Experts of a small language model: 10 layers, 96 experts in each of 5 layers.
Below are experts of layer 4 (counted from 0) of a mixture-of-experts language model. Rows are named router (the router's row for the expert), down (a neuron's output weights, with its number) and show model dimensions 144-191. Each number is 128 + 32 x the weight over its row's rms, rounded and kept within 0 to 255. Numbers have three digits each.
After each expert's rows: "raises" lists some tokens whose logits its average output raises strongly, later layers aside; "comes before" lists some tokens at least twice as common just after its tokens as in all text. This comes from a sample of Wikipedia text that the model never trained on. Tokens count by the router's weight.

# expert 70
router:082125096152150196060157104144095121109109155151121159089131146086100127154140159094174078085152210082136144122120100145171148147162129102168184
down0:100136184125137128122080100122152133131134148116169122117137124186182068115217103154127087223129080119104127143110163147123135133098122181100101
down1:143202125172130135092129137144083029172129094160171129084127139117088161168158121124117090187154104110196190169102125131052122169148061059127080
down2:122133164119144119086202115166137132139123127078084139168116116144077161089091138142091118169152099147140085135136109098134123108109141098149120
down3:162147026073102079088126067141184118109094108161151065137116096100183116117116073160155107104096113165129164116126098130114130108173152132071116
down4:106183129137081111139153154137092159116109084152130173077060120162135164124141165184145144160191157185115111128174139122164177133176117117125135
down5:120149149111206107085164211147112160076092137112108193167106159137148149180053104162222121147139183155119111121156103117136143145144195123212114
down6:125173165069078154166079133109115123107163191098125136155110121138135129176119127119132131111126067160151115126125135140150113147136178133134127
down7:197098099155123201167132133054084113169138085124136162149111122092096139138098126146133117165139123145166115163107095068140194196121127107158099
raises: " of", " with", " and"
comes before: " of", ",", " and", "==\n", ":", " in"

# expert 29
router:141107104121127149142137123105102079131125072114109129143234081167100103147151136205102179115089132099136104095163093151116130099123116150076175
down0:079145139166077122130087133077113122133113122105125156106097115154140132101091151158041141102098119120189183097196130135145135140097133080121125
down1:170117123095177104142122114129145133135114096113140106165103115079124078121135132109107117167149098200061066122150149129175126077137099171050108
down2:136143091146133068060127161107087136109093125179103134109145082144117152108175108105140101157108118163123129165154121159096117141152197179160106
down3:166155088111096091150098117171146096131142144164074159053148097140128151134126156126130150084114104137096170137124129107123143125168090134100116
down4:143120056087181096162110135086132115155149148148122135133112107131110123149168120143107162136115137136080118156098158070200131126097156161092114
down5:122103187148171155087168119059063090149095141122078119064057172059134113120183109139148111126166134163079140148105123099121094074127105107071150
down6:130101122155128144142092109117101160134162126085078128120087108112153090096155137097128133149128126096147090090108143096081166125172100104086163
down7:128091122142122167126036025103111126130165107143108145128100113118141188097154150118121119131050155136108133194089186098114155061122132128131137
raises: " and", ",", " ("
comes before: " of", ",", " in", ".", "s", "\n"

# expert 85
router:140139091148137054151126127150102142166118094167098151095191082094077083112120082166111126138155126141166106086176105134103143152115146088099175
down0:149132176124118093095149161146163179135152118125152125129140104172097127172124106123157126101172133084178143073148074137109181168130145176125126
down1:120167141101089156120078154160080163123035141163090138115120086106078080159155109102168124155111107177118136172119087139091093120133103138114150
down2:100104164062112139123138141147164115128109091119099068092149103077180127138066166158123154159148104105179129125127168128130088146119107194166118
down3:201065133143153078152111146171148126162110086125133179083171082068087154087165142091093123129086114186153171117153062114115165113095086187115102
down4:215139130135126142106140142145114080145128179159173081146142137087099062158143118120207117152130111135128127115101147113140120098106094135118226
down5:124112150090131069080110151120116174141123154136136145145128090126106101135168126124112127167073137125127153203099147126113087169172107234165112
down6:107163168091097076152131137090129157125062130050062161131060064132167078101121093190065093193154159118142109054181138105157105153153115201143084
down7:135174101111104150192162158106063164200093179094097132180164170124118134120101151175191096129165190148137163141127126163125144066144175131098173
raises: ".", "A", ",", "L", "D", "R"
comes before: "A", "R", "S", "N", "L", ")"

# expert 1
router:135144105077110132067086110157117119138096128164142105229175159114161115087250117083125147147140169184138160138107140110088180142153161116113098
down0:128107148103144201127119093104089092132149133173164166106150153154145074107100062100097123135092083075124083107072112149138114093121140111116161
down1:124223138087124136093081049141085079127162177138122143090134133173063168123099089056152140140136101102130141133190146131109148188111152165085148
down2:111103158138081130092122119126133140120155177111126175110098131083134167129140145086072135166110163165075108099188124098145138139140170128112162
down3:116139096158164068112082150088181121144120108101091153131166181181114180135131159160082143098111161093144124141109142169101124106148107171134084
down4:129152123105113114104183122180128104084162144163139151092107138100144158153101144178139178057150170095102110123145103118180125145135095164119133
down5:183145148104122130098165122149157117121140098121118065131094097071156096136174101100073142196109129209110196148126121126142088150154094122150121
down6:064167138126146084136141157102115104165125133134131164131152079107135168102125206145108131197197177152075093103154179150104126054150154151121127
down7:141074139177122087115088144122131166117097091114125111092157047079131133115150097193101133143128062097129135137153153095125132093096123166133143
raises: "19", "20", "1", "18", "ens", "ut"
comes before: "20", "19", "1", "2", "0", "18"

# expert 6
router:080100144103085165099148186142089120112132144125146083087150096158126111141139128142135086118125100075117132131122176147153147145146132117107097
down0:178099139150132130101165172165117114101195164160102094084087171207169115151105121127103159135141179125150093120157112117072112131140138110116192
down1:166126148141137117192106154158110067095144162170180135166138106116138082119153110132157112191106137115118143136119148148092064139153096153144143
down2:090188142126183076134108147088155087127115101108087055098137146127154148123126146111110044107141101152174174159100175146108152069169146099134112
down3:101209132157122146187136113139117151157118174113117079123141179129140118041168143185124083090110083076154045093160103164156157124145141119145131
down4:123101071126137099143138128098157122101181103157133141085122123078175079135093161125087128135152140115135145178135108125219102114081120144148109
down5:172143164145129141108113103103119101088109127096096109106147126117123118080084094089114119140102092072117111157100078132159121113122127148148096
down6:179079141053067175114128149119165082130109196176109122137122134109196136159099165113138070137083132151119182141144097137119128135153122092157162
down7:134131140185131121151146097135150136110089133091176128122086128144113132128097136117048067114096108178086074132125144116155109168131197091178138
raises: "'", " of", " and"
comes before: ",", " of", ".", " and", " in", " to"

# expert 10
router:122160108112050165158167216146113203157128112076127150164060066105105138093170108178167151116161117157109187125174101123105116125197093146155077
down0:115145083072095191158118179166126157159144143151089109122073135060167124134162115056169189109061153198124137166083144123138113145122113151144128
down1:142127142162151128147227096116178107117103141157069080147100141125090113123171144151072169027133121137140063086187113131108147140096134105126072
down2:114146163117144115153106155156119169164150130083109122162155165157107154149105122106101098067144130193133124159193180118165107088158129096127099
down3:140080172145110126152170142098096169076142101129147149148089129157145104093184102140058116144103133105132094143084146139134138097105129146136109
down4:170150147122148201105079123123124116142075144155179160149122164089118097124133107125126172139170074113128093175157121135102122112122090109051141
down5:151159095099106157104117058178127082151168094146111162106088149098102094108158146117089075148139107072086162141111154134123167162112174128137134
down6:178120115111184088130182086096151120083084121133101135173117125115117143112133118182112172124101138163195102125099144163171153134178156153218154
down7:125161155113133187130116071120153114127128153146133136155112105115071085122134126099097151124084101117100150122153162130114185132149154102138138
raises: "ing", "ions", "ed", "ion", "iv", "ors"
comes before: "ed", "ing", "or", "ions", "ion", "ive"

# expert 79
router:174085143152188149156119103127108137181106095107104143094067115073158133104110149192152080130131119121164136147062084108130108106088091094148139
down0:153075155140137120120117177103138135082145107130124091082123141095130115180170096183110233164101099160092126125151129150146153139165085131147096
down1:105099097086148096157142122148143111122128102126096157081137161142134177156138126131155189128125123145108130109096109130192136139109102099184157
down2:173106144089107141156095113156101147136115153176130163148082150097152083130137141092134106124203157139095178124195149096149089147164160132123122
down3:118136129105079154070116118119036134189167120159152124073177101161095147153091124168098163103066123080161139133138161113033128153101140130131143
down4:139147160130114096133110165159098127106151120176152124106103128148119146115108117102113158110145110141137153040082142054102110186153095169154109
down5:091114081096200105137121114189145126139174128079137123088148154140125215094163155146101165152145142152079189142193160108106130068166149111097122
down6:129155112111114108160065101151125155129126167121220148105139155155098113132136158138145117081146210076105045092174139135090168180102134140101120
down7:075131128118125139100148130114155161120090115099068166127142121142115178146127162121130121142130144096113185075155157158100184135197091159069169
raises: " It", " These", " This", " The", " One", " However"
comes before: " The", " He", " In", " It", "==", " This"

# expert 77
router:119120127113115190158100119146073148087112129132128118160170122179130099211108148134197065107141102171146129108152173138098153111165169089150119
down0:170084086085149114098164113182147127070140090145090061154123111084179114125151133172146111131115182151187169165105151144116141109175102140163084
down1:164040121132152086211109133139136104128132156138141148141118121109115100178172148157111227145143074115108092070138141092142133126137139101118160
down2:142097151180156153076145147142122147119114075093151118085157088104139140138168105146159128101116075187091102142167094096116135090122134094157102
down3:104136175102138139145173061040128111225157127169164114128085064065104104116134122123123133169156133096098139144122096098130174198165114068119146
down4:131088096124142209158110142110131114172110151105141138134107117099137109216128105118170147108076174164092080122111165111134122123072125114140169
down5:088126091114128077119088109133166153080115155172149113092107104116115091054118122114101166153118149106127181151065144072096117138078078116114097
down6:190158185147108172104081154197119093097093103123114091103129137089088107123155150179162125114090134100122116129085195117166100129093075128099124
down7:210101142113086131116151142083110116142165116159137143138143162163123100149124144119140141124156140114122193162154103118084139107163092143083100
raises: "ic", " of", "s"
comes before: "ic", "s", "ical", "ics", " of", " JPL"

# expert 18
router:118127161138061113148108147148146100170169173165134231137161127065094112120106124071186070116144094128096166193178134178101192181139136121130138
down0:171190143081114140153135117123111124107092125107128103155083145140164143160142124115104124126098146114167109112178111072159122129093128160196093
down1:127132109159108130203126117117164098080133127096174176128134146119179082113088159132079105140135203116104096195138120137133109114145171152097143
down2:126121141124171119104117131194142094129094140106106128126159111133107098098147156145153156060134170117047110045168138128122133078172129092139123
down3:101165149138136177125167144084065137108156094147160101070137129132128213125116079100103153137090139141134129123146099141161150100216105155171123
down4:100167100090120184162154132161085109093143150114153113124163138057098143084166141164125111130129134137140179126098089092112111109121131159115110
down5:157094163174118123200144144144169126086140075112078114201119131121147074122171152153127110161152185119123213112145158131105172122154156129176155
down6:142182114144100104160166099100047111160090110088110147096147081105091179126159141122145114108153161076204139132121127122124143168128113124147125
down7:144169146108149155114124131144106146136116126130184131081147170136108107129101098100042144132155101191184145148125116075145074148103111128113103
raises: " (", " and", " in", " a", ","
comes before: ":", ",", " |", " of", ".", "s"

# expert 24
router:148154131107174154124139063146107162133130124114110116124135190067086115159108162089148178141129131151143035139132131131116118118060095150137103
down0:135113158171158145162192086154137106177178141095136092131161129144131105211181145130143111070140098155112121124170117148127136125155092083102126
down1:109130156135137144170142103074106105136116108092094111088067195115114111089149115186102208167168127098123165151039159111146184141091073049128124
down2:081086067144130141133128133178166122131093163125095188145134092183113150104206192085122148114063192104077120115114154100149154079117097157091165
down3:085122137122115078165107129151104109082110086127067136111190136159151200188191121211099136103108130127073156137108137163118133131178127113179172
down4:114122132142193118113166206148101146145142156096150078083131133140138177176163185177108206187112198173145122136123149094164121111151129129052171
down5:155061120169118111090125097136146095114143140146105187112107141137135137193130160092091063185132155118147142122147187115129136087153106172175152
down6:177154117115144110138139116145138175150108145034132126132166136121147170165115116126137127157084149117094155102132107107180116149122156088146054
down7:124100084109150131105131176142247137157131125095127142117098148112098174185082135130095136156167123130096129106107093157140159116156074183114173
raises: "0", "7", "end", "9", "8", "4"
comes before: " |", "0", ".", "%", ",", "5"

# expert 59
router:115125077095100158177079192162106184136125063118083135162129109193120075171061118128145086133130116111168139113107165164140162092120170081154106
down0:129135088137102104135140176122119123131156122092102113145113094096112202235198148148081107137159078132089182077159118168166135123204127115180167
down1:098123172092188142189104075167159153126139076133144184163122125128158108116167154094112108115151183135106135173133177141166126184137129112144062
down2:146107110101099156114101122125147107088111139107117092125137184085149151139048087160138121156130156134081147110146123088086078148150146126101086
down3:115138114114147110108107127150139160156113103106204182095174149121051182140133040052098066128122079162142097113118147151103170109135094146177115
down4:151177120120123127099072121076135215093136095132163120140149138162132124147169151135108157117148144119122155128094130095095109137134094105119169
down5:149122133198100129179135154150184110119123135114121107149096187087119170142134084118160182151131113150131087082151100105141094127103156109104141
down6:121145123107153166164115111095190088156141186100107137155077142150148057133115187138095144085172123124121088128198080210125105090149157135132144
down7:146102137117122114115158138165200119063147135182136169144112126111139135170128169113153079154174146177112097158133067098108096200148155092142160
raises: "P", ":", "20", "1"
comes before: "20", "19", "1", "2", "0", "00"

# expert 86
router:145154111126151093115153150116204090106085049106158123085139123117112204150108163202112153116141091135145186110169204146144145188142120165125102
down0:137142164182079068176118163159135137147105196121116071115163187130112144139178128121182192116127103109107108168110142144111102067101126156100137
down1:153032107123115114105214144099156090145115096134118147111112155097157160166130177092127207159126155154127094119166088205112188106133111105118116
down2:155177060135148145133119172133145113095067134160110101102136118136158146131148094100156154173055109090132113117115122135119133151170190125083132
down3:123136106138108109102194106118161077177176147115098161132173136094097135165076121151118165148130176150170125145199163146111123129134069142179144
down4:204197110133085111131133185166166110086132131105116059135114180097102072130137133139128127077160153102095118092136136099168124141114166153084120
down5:146112131121134182121128121143147154113120124149161135055127146078142137129117068133103136128145162139138118102133105189162175139147115175194120
down6:109040194101083103148077178127123141110102145106150114166164140156115094127118144116166116123131144139080147082156137145112086096061167107087067
down7:128153115128126115114150098099181130142154088099103168066120180075099139154163105130085123158145155117177054163162132118134129125132097096121071
raises: "-", "S", "L", "M", "R", "==="
comes before: "-", "|", "==", "===", "The", "In"